Below are experts of layer 6 (counted from 0) of a mixture-of-experts language model. Rows are named router (the router's row for the expert), gate (a neuron's input weights, with its number), up (a neuron's input weights, with its number) and show model dimensions 192-255. Each number is 128 + 24 x the weight over its row's rms, rounded and kept within 0 to 255. Numbers have three digits each.
After each expert's rows: "mostly gets" lists some tokens that are sent to it at least half of the time. This comes from a sample of Wikipedia text that the model never trained on.

# expert 5
router:133132135119168127145126101135113096127122155086114142160145144152166100151119093138127131097111144117107112101142133114153150149107172165134118105169138121130137150093094165132141122153143145
gate2:129086171102141128140151109085131138125165137140145118131135133152129181209120131134167112120137117129124121123112100101146125168165140108117130128113093109109149136136086152164100137160121101
up2:137127101103132150111165094090104171159154140142095116183107064131147115144135126140124133147132123075105143139140117126117152133079161114112130089088138131156141107114113122090134129126122166
gate3:138109101184170127112128122159129117174129128111124168119145136110114111143140161115093140135137157094121135159106154186151144116117128130127108133126120164122128138131158121117119169126113115
up3:134106100124124155105085118154128119117110166123140129124159127100101134159141101121091151119117163124137121100156131130097141131079125110110135166147110141106103136126119153147172121115135167
gate4:121136127144115136134142133153148134130117094097161110174136104119132130119162161107131144156151147113170114117137134157100127100090136120109130161116103189123170093096116104160151162129121133
up4:153121142163164139144175165142152127087157186172160137133171134127145091107151113134136200112140132132139141157163094116119126184139116110113125101114165135141102128159113180137097142147118147
mostly gets: "disambiguation", "′", " UTC", " Length"

# expert 6
router:134128142144130120096136152168137149121126141112100139120127145170117168119112163096109128094126135149152114135156153134092145118159164129152123098108134119152163137136141092141129112130147129
gate2:102140147134120142122121129142110103099150146131123158141125085110134109171146167112112171181099102134132125158092137099149129182113098116149121085135077098119158121115099112129143110114138157
up2:125171120130139121185176140108135123134131155128139158151137124124094093116148101138148119103140091132159147140120093117112136123121063091145139142114158156114093095125153099127163113121160157
gate3:075122116139075138128127134138124109170112152124122139148108106134123120184140150107184155141109127120155146174129140175127121090146150125122099161159125160123159088113119145161125164139151112
up3:083143131131135142185170145123113126123130105115158131151176129134158148162122162082114142176133093190143155110116152142089115166119115117132113151101152153151163143158114133131162093136170119
gate4:160148119102129125115130091128135148111123104116125172145147092099136148115147101142158137169143156110138125094149115133173102101073136092142108136132107142110107123102138152143161091148127163
up4:125180134119102145091124162081121104126115164179095126077126145114132123122132161116117131141131109110114129095141151116123196145112122090107130136119141116130103152123145125168127151173106137
mostly gets: " Martin", " Robert", " Mc", " David", " William", " Michael"

# expert 12
router:133113115134136168110141115135143107103116181110148114125178106118140102145153122098119097129122116128133104152123140169156116132134149110114123158142145148102123122115130130122143156116104101
gate2:165142167136122104120161176095087079145107133128135167113082177103118110125126108085070128174106122134115090116118115159120105149140064117140100123162135171177155155153105125120147140149104078
up2:128106174093106113145137106119126117129141078135112100150104127137139116142129137133137143120150158135114143149099160106116145163107095112153066155129093122118142093112111180127153179106153109
gate3:132111156166138118142154121135137125157134149119157117157155147133134091102164112119149121125107129103152133132146117144127162134110145145106139173131126138111074161140087137133102144163144153
up3:126068127161135134112117143105147102116158155144152111131156099102103163096094142123071151087106149107106103110071142134101136145139131143093083129154100140126104100154163109155156136090144111
gate4:160135099096123176116137126171165157089118096131146139147125123127145194124119133097125141156125143144171117081123095113132180093187102116108139148177092138110114106137130093141133125178128140
up4:077130132099124095129157151121146095133157153111136077158170102131143110135111106143127143088133117112092135129121159127090143145151104070144136111071136121148115148124129119134101120093088090
mostly gets: " was", " would", " been", " they", " were", " not"

# expert 11
router:159141119154176145112145125138122082117141104104126173164139114167104138172136131123129139121143126148140153133113137128105086146109142115115130130123135099120142076138124135126136094183146141
gate2:147143180104157123151110116096125162118122091118163138118116074111088114139098118112144119127108158100162127152133143122130069145108115097057143118101083161119130128106144135170115132160127096
up2:119121098146125098107121113125119124109101159145107161174153122150132102104114124131121160155150134124183110128096119119125129100169111162138095108144073144121176071086118167145092111144128154
gate3:078144119150176123127071146124145114135101145135191159125194139163137115139123119135140137098169153139129100120141153127119131148135163163123142154070136129146167157110146101142108145164124150
up3:109114133170141114102101140111109152150081147154161135109124091116137161120130125181102144105120127144115151154157143074106114145072105099128143129100129136069117109107138149091114127116102131
gate4:163103112122137093125097109120113174146140084114146151093117108147128126074137127120133137145120131120143088151127121133170105103134122143157129134155122148134101114131132105133182125117159153
up4:107124108108120105092096131128143160181151115147122122128116160139137112146148135093149132153179102192167134145171148137108129153112097085135121112131106117120136153091143147142110114138124108
mostly gets: "==", "===", "\n", " ==", "====", " ==="

# expert 10
router:111100120159066147133135122110105123109133099127102092073138117080114079121154091107145178123165127114156132134123104161150112094146108142124137098094085142097118141156111135130081128091179132
gate2:153132198121140074131146128113135111133104140117117121115121100140155116128098127135135102114145112121179126136111127105170140128157099080158124173118106111105148163175106141155125139125129091
up2:125105106131142115157118133093141100104155145126143118120096130105139132090151129179087152146092101121119132197148177104098165139137117146105125151109108125116131139136118120167140117107138129
gate3:124124109103156163178079133116123117114118182159145140132160134129160094141119165112115122109128107107161070152146186177140101179077135133141090158141091131128099147123108154135174124120110126
up3:124144122102133096120131144119118107141141121138138139141145102140165141176099117116141090122130132136110108096141149130147126160113112074104097102110182095086137162135177130158123104122116167
gate4:171124158159135107195111152128095144060133116163123144130165137139124130122179096178160116132155117144150091155136070099151137134100154142141109167141130166127102090151056132120147159138121112
up4:125143135143120136168168146112121133133150138133139137131134151126143126127104124114133153126137095150117187113142127132126170173110116134100160099083120143075111160151177156119108102097177120
mostly gets: " the", " with", " his", " The", "The", " their"

# expert 0
router:136134139110159109128112135131102137153112166107083138179071161174162118115161129146193139140151142143129160118145115118139168138115163146130146115124105115138108140141117113136131110170097126
gate2:155128159109116113135102117139141113127095134138146147147129150100140148114098116123165105082122124160161115165108135170131107154178113121146132148074122116054147156121078128150082121160128065
up2:129115151155084135166130107118161087136120145119174132134109146112139150152147130126101146112175121120174087154154162148137163154183143139117076168154100167167136145151100139147077123158096146
gate3:164150101140121120101113166138135114150119068107174121161119118120141111120113143083150130104104130068104098130147156135136119112166110136105162161081179139117200102075159101143068136110109150
up3:109105169144148135152108141167122161164105117098120136153125110092106132146115131117125101121133147106140150126164190128083123168116100120136126129142106156158132122161120123152160111137158147
gate4:121114141127093143161117151112161157080204108116137128095203149135128097154106147123148116096129133110115138120122119136146161144125123134121123130133109118105104126151146136122084097116178139
up4:141118112031114162117122155171150150127118105150137151156160105133147106142129099160172104137142104123114135091145137097131123162108103118106153090080133126103164138151132122113142109125135165
mostly gets: "″", "′", " kg", " MF", " FW", "disambiguation"

# expert 3
router:112150081123150157158126128085125141090138127142136067098115119156148164160115103090130139123111130146165134119121165115132123153069159110138086100172161151086164125120127185120109102153115159
gate2:132182123118133096089139129115117104137121143144152129148135076101128134145120136119110121136148098126110098160095104121134103131165123138148170108147109112111144105157084133176150117131152127
up2:095135089153080104138134104103124130153144134110133171167116100079116098091149132146071125123137091127154087147157130094139148137139104159170136170119162137087125110107106163153139089130174164
gate3:159161117138142134108139137133120110139083095079107144113112127143089145147177115121169161133130142106127120120108132188103136103175124134138129096140145134180145128100120119085129152120170148
up3:185143149145172119161084088098128142133151117139163115122132141134175098132165085139112107063153119127114145089113080112125158104079100101104150155141157141075143130141091147101197108125147105
gate4:131167084155116131080124169139062105105141057123164110152193138170131148105133138103123145136145131169174148133115107159120117128134160123137141156124084131145152126178146066115138092100096090
up4:089123127128120103120131126100133097135163123100141123132133133146102154084125103114099106162103118138092124128121163134093156147135087129126125113132151124140148136123114105158143124161138144
mostly gets: "|", "=", " Total", " List", " MF", "Career"

# expert 2
router:094121115114103099162123095123147155103141125156132149120161125097158138114095113090117176151086117141121119137121130115141144113125098130103154094110069130091098133120116131131132129123144112
gate2:139131151144154074120158121115125140098160100096095105104100116132109070143090124154137124134118154142133151130129130158136069120111099112102125123128096170124095160149153097117083103126137129
up2:104103123166121139078117102141148074165120159148170104122118103112114143076133115137165141150139116134097122123122119136177145100106104120143118148111130200097147120136093107089123139120125152
gate3:127117140123081122122118126101137132123177129104156116153134134126148122095090141112132124139103134111160130151152136174194105154131118058128176120148168149116120125145133168105115144112123140
up3:158133073120144156154094117135122121154162166155172166131111107115102174162141117110142154125124137141116157124125158126134105179106119128100098111107117150091107159129138145091151122087125077
gate4:173145142132120156071104120149138132110149157132129106116123140114124163075149094138176082091131126125133169115156123151164139138126160138090123161172132117140151146142143176102100133146089103
up4:105124166114086092133151169143082078125157126163132150110142113117145107047122132104161138150107150136140132140183131123053158156190128119126117126105145118187145145157155157145151149095106106
mostly gets: " and", " but", " or", " &", " his", "'"

# expert 9
router:109156088124118142124122129117122177114112117147127159144116111105127100134129169108095145143102154130149139108140091116106091156157098160113111168092143128148098095135159146130153125087111133
gate2:137134168111148131205080128094117112137147126137131182154170130108125125122093123131121125128096115177132142120117133144148116128100139130151184115127093089110131146198113149091078117135094109
up2:148123113123133125155129112103107105140152119121131109150156128113112088108171134137098162119125107082156159141114085114116125113110133109083105132120141161131120115114112129102130120101116135
gate3:124096131162121072128150093114111132142137128130130100126105114114176111096098093116137100125137119088136115130142136166157145109134121110143144145119116097118151122115118161103131140124096109
up3:104128107147149143131124109166147094146145166124144141120103109126119123106138114133106154130140117070118114172121129127132107119107094082123153146108142135101142117151123142159163135120089104
gate4:167123130152127170135154127120118094125157124149131150103117162155138130130150099140135121066195154125143112117162113127119144120098126124180119138136144137140093137154121101133154156128128158
up4:163162139132146146134143151101133106133144163112149094123147122112110157110124150108142147139136125108126129130151171129099120127134144127116121161146118080153128159120108164137149148158132102
mostly gets: "ation", " it", " season", " film", " him", "ism"

# expert 7
router:144139134154141110148137172152120110128130125097160164184122138156133146157116139123105167124147152116167114081153084135124190155141146114131141104137162171091148115150178153136143128127126143
gate2:147124190173126136112182143154087127147133165129125167134155157181121108131137129106107126170124106140119129140135136183127094141188119146141132126120118164126126133143122131162095140124141128
up2:114156124157133155125132121135115119155140098154093144124096129104117147133141097144143128154138107163106150146105163130061138058149129075125128080128148132124139062109103111123157143081113097
gate3:105103179139142078160142180171079137130083144107126152130110116057107138160139120126150114131127103095146146162147125153138123115122107105158135119115073139131124137146106124123085165137090122
up3:155171151114152177145071137140116138135134169127131151116140114158073096159098095127114140131128115088120099166110101059181137123057133133090173126119116107102168158123150149104142153115083072
gate4:096100132132114149115163121120147147062158119090138117140186080159140123138144120116182126104136156124132150102149139162088159116136101134140118152106146106073140139143129162192150101159128147
up4:090185139171104107108151151129109128140139120166136128154106135116113101119140180139105144129146094156113118109117151150096176126163118152096125107157158116145088147142162105124122134115179102
mostly gets: "″", "′", "°", "---|---|---|---|", "=", "\"."

# expert 4
router:139131118108084144150130083101132095140148123128142053105131112118126114146151137107147105151141108128114126151118105159148107153166078128107113165113136147133151107115145090139159140074117090
gate2:093142156106165100090123140128124124108157134134151137158198107153133096138066192127147169182141112130172138135091142130154144156089099110151119074129104174101109120107109128164103125138137120
up2:116119120109111126083071139149118155114159120141111145135140095120165116120173122128118148192122138130123157102153163120078129109176116162128129165156128140127131151103158140134119135106093136
gate3:141116086157150084140128076124118158136122083116092121151114096125137136149123120143154117113158146119147167128130151157136116121152128104124126109115137151137152104125123139125124191138137144
up3:104095121107123161134123134133140120175150148144123127125089135121069128084132136156075128122117133078125130123142107131112149106106153131116104132093135156135050079163141127138128102150123148
gate4:108128135175143100129141112108100120118152136162089099132158127094118131076129162143130100148145136101186136125102111126110141080158158086112145123132117162126099135116142144121122140101095078
up4:147124128094129169160118139111148117090154151146159102128124083119111123088084056105126107106147138116135120137153136100114141167115107079123151125105158160134157166152114109100095135129112105
mostly gets: " was", " were", " had", " on", " been", " have"

# expert 14
router:103107150113127149132142120113124173109115147117171085113148137071117093132131124131135103135150217119129126102128076106115145121178153128131130145120119101092104101117101127120116141156135120
gate2:164135105127186150105106121096112123098103186113125120139160067133147143168132120158137129109195165136118074124114159120134120121135109091135148124107124127102125129100105137131126118119123112
up2:124120095153146087103146151093151123153134123082132152134153150094154151086120114097128136137099139154131161148113162168071107116139133120097129112136106134173163100129145159128094106134136123
gate3:152154117101156108113085176141145105145082137139131128136081147128100144135130092135164092141127128138145137120133120137156169104135146163103161109119099118138158138102145082132120152140093109
up3:122123063154106127115120101095115102112120125129129134136120100144123126126125146093109129132107125139115137137153152129125134186139126153099134106133119155102157123138120132150168112135118127
gate4:182111147106125148119181100166133114117195144139144133141164108112109111131142082121176139131166111153113125126164122099126127080097125187152116101130129146122106128155124097146159123144146127
up4:138127145101139096174089151096111108096132154118149141161194115137153109104132117095175164127117101138144112133129122125132127146099115109118131119159132173126127105137120155166107122126109159
mostly gets: " a", " an", " one", " two", " three", " four"

# expert 8
router:130140141140132096086138143173126122105099132133140132147099140204124125127093146116118133128128138183140134139129155132095160145161115129122150110107153131175154140122132102134110145118117151
gate2:140125173124158131146117114121082086157133165117181128144176137133129169092129111147134117156127119093134115131110112137157124108106116114072163128143128138114155181110143134146132142120087153
up2:141105160137129149099138153156086125120127157162141147128115135087118129092129135152132101152173173129153168183145131161108170096163130142165108117086141148130141088112106098095114140119181191
gate3:141137116133166120157144145156148127189096121146126112166135133121115125096107102152112150154140079137116125136164127145107164103165115106134159185103144166136162111064151100131134143093122109
up3:133158125157127128120063157170118134166118165087160149186156174146142114108142121121103143154113124104170157155162141108128125140119097144095132129132139148101092116151154160131144138132117095
gate4:177142086111132154115093143122060099104102107147108109129153087102150132118148109116141132136144128130140142101159133092157098134108161116124133115143142130162118121099118141121131096112086119
up4:128136119126136141154205144136131130121143104122169140134122104122134089136179135119121132127135102122124128137165117132129110120167127154152153143121128096104120151083147166141169135121157138
mostly gets: " John", " George", " William", " David", " him", " She"